Experts of a small language model.
Size: 12 layers, width 320, 49.3M parameters.
Experts: 24 experts in each of 11 layers, 240 squared ReLU neurons an expert, 3 picks a token.
Training: a variant of SOAP for the experts, 3256 steps.
Below are experts of layer 4 (counted from 0) of a mixture-of-experts language model. Rows are named router (the router's row for the expert) and show model dimensions 240-319. Each number is 50 + 10 x the weight over its row's rms, rounded and kept within 0 to 99.
After each expert's rows: "mostly gets" lists some tokens that are sent to it at least half of the time. This comes from a sample of Wikipedia text that the model never trained on.

# expert 12
router:56 43 52 56 48 44 59 32 66 49 51 62 47 44 41 40 47 35 43 51 55 60 57 55 53 38 58 48 52 43 36 63 27 39 33 58 56 53 69 54 44 49 45 57 64 57 32 42 66 28 37 66 54 41 58 67 65 43 35 63 36 45 54 54 32 36 44 38 36 53 33 45 55 33 34 48 43 46 64 54
mostly gets: "| ", "|---|---|---|", "|---|---|", "ISBN ", "\": ", "—; "

# expert 15
router:57 37 67 37 59 71 55 60 48 76 48 47 46 49 59 35 33 60 71 45 55 52 45 45 45 71 55 53 33 42 43 68 54 48 59 45 65 33 25 43 49 55 38 64 41 46 55 72 57 52 46 45 52 50 51 50 49 54 43 60 44 41 47 40 52 52 62 60 61 51 41 44 66 64 37 34 48 35 57 39
mostly gets: "of ", "de ", "Species", "for ", "Genus", "Website"

# expert 18
router:53 62 60 56 59 65 40 47 46 63 28 49 48 30 58 40 48 41 50 54 48 51 57 48 64 41 53 47 62 43 44 49 35 61 52 70 50 44 44 41 75 55 52 37 45 49 41 54 47 67 57 52 55 39 35 38 49 54 46 52 38 40 42 59 71 49 49 42 48 48 44 37 32 61 63 72 50 59 68 40
mostly gets: "==", "===", ")", "== ", "& ", ") "

# expert 13
router:58 56 40 46 59 48 50 35 36 59 42 42 45 51 46 48 31 28 74 55 52 38 41 38 51 45 42 53 40 41 47 65 43 41 51 61 56 47 53 63 44 62 53 60 41 42 47 54 45 49 22 31 62 62 34 33 45 51 37 58 50 48 48 51 55 45 76 66 54 52 49 53 46 55 52 40 58 67 63 49
mostly gets: "th", "an", "al", "ol", "yl", "Al"

# expert 6
router:57 59 63 36 53 50 37 54 62 45 60 57 58 62 43 45 52 39 47 52 42 71 44 46 60 46 62 58 59 64 50 52 37 35 48 66 52 52 62 44 61 44 50 49 64 54 22 37 42 35 35 51 50 49 61 37 43 65 46 52 41 55 48 67 30 58 42 53 44 48 65 55 48 33 29 62 41 59 50 63
mostly gets: "| ", ": ", "/ ", "—; ", "): ", ":"

# expert 14
router:51 66 61 66 47 43 39 64 56 41 48 38 37 43 60 54 37 61 52 56 48 41 61 54 59 57 54 58 59 58 38 48 49 69 52 55 56 44 54 37 66 52 45 33 54 57 57 79 49 60 65 59 57 52 62 44 52 57 50 28 64 40 47 56 68 57 45 49 72 45 53 45 53 48 45 44 49 33 42 64
mostly gets: "==", "== ", "(", "=", "also", "Personal "

# expert 0
router:59 65 51 41 42 46 48 35 41 49 35 47 54 47 54 40 34 55 48 48 59 61 42 55 34 59 45 32 45 33 47 51 57 49 47 53 51 41 45 55 43 43 34 51 41 62 73 49 58 49 51 40 49 46 57 56 53 50 48 45 56 54 45 33 44 58 39 49 63 35 54 50 60 44 62 58 30 50 64 55
mostly gets: "i ", "N ", "u ", "o ", "C ", "John "

# expert 10
router:60 44 32 43 44 52 51 56 49 63 70 48 52 55 49 63 53 47 54 62 39 48 56 51 56 38 42 48 48 54 27 40 54 34 49 37 62 56 41 65 44 44 61 41 44 51 47 50 43 38 46 22 56 53 50 54 45 57 56 36 36 57 64 53 49 64 64 55 41 57 51 48 47 53 43 49 60 68 31 61
mostly gets: "ud", "ib", "Con", "ub", "Bur", "eb"

# expert 4
router:46 74 49 63 41 53 57 61 66 41 60 49 59 58 55 63 46 65 37 37 53 38 37 52 36 59 70 34 55 35 52 51 52 59 33 40 38 44 67 55 34 48 53 66 53 51 43 44 45 43 61 46 40 51 55 45 62 44 49 39 49 58 34 66 46 66 67 50 53 55 47 43 44 38 43 56 57 67 62 47
mostly gets: "The ", "that ", "his ", "which ", "He ", "It "

# expert 11
router:45 59 58 60 53 62 65 65 32 44 62 56 57 45 61 37 48 56 52 46 40 59 55 56 33 58 53 64 40 59 39 49 56 62 51 52 49 58 44 54 66 36 33 56 44 53 58 52 45 57 57 51 45 66 68 58 59 48 47 53 47 47 58 47 60 35 46 71 54 47 65 41 53 47 36 37 58 60 44 41
mostly gets: "was ", "were ", "be ", "been ", "has ", "are "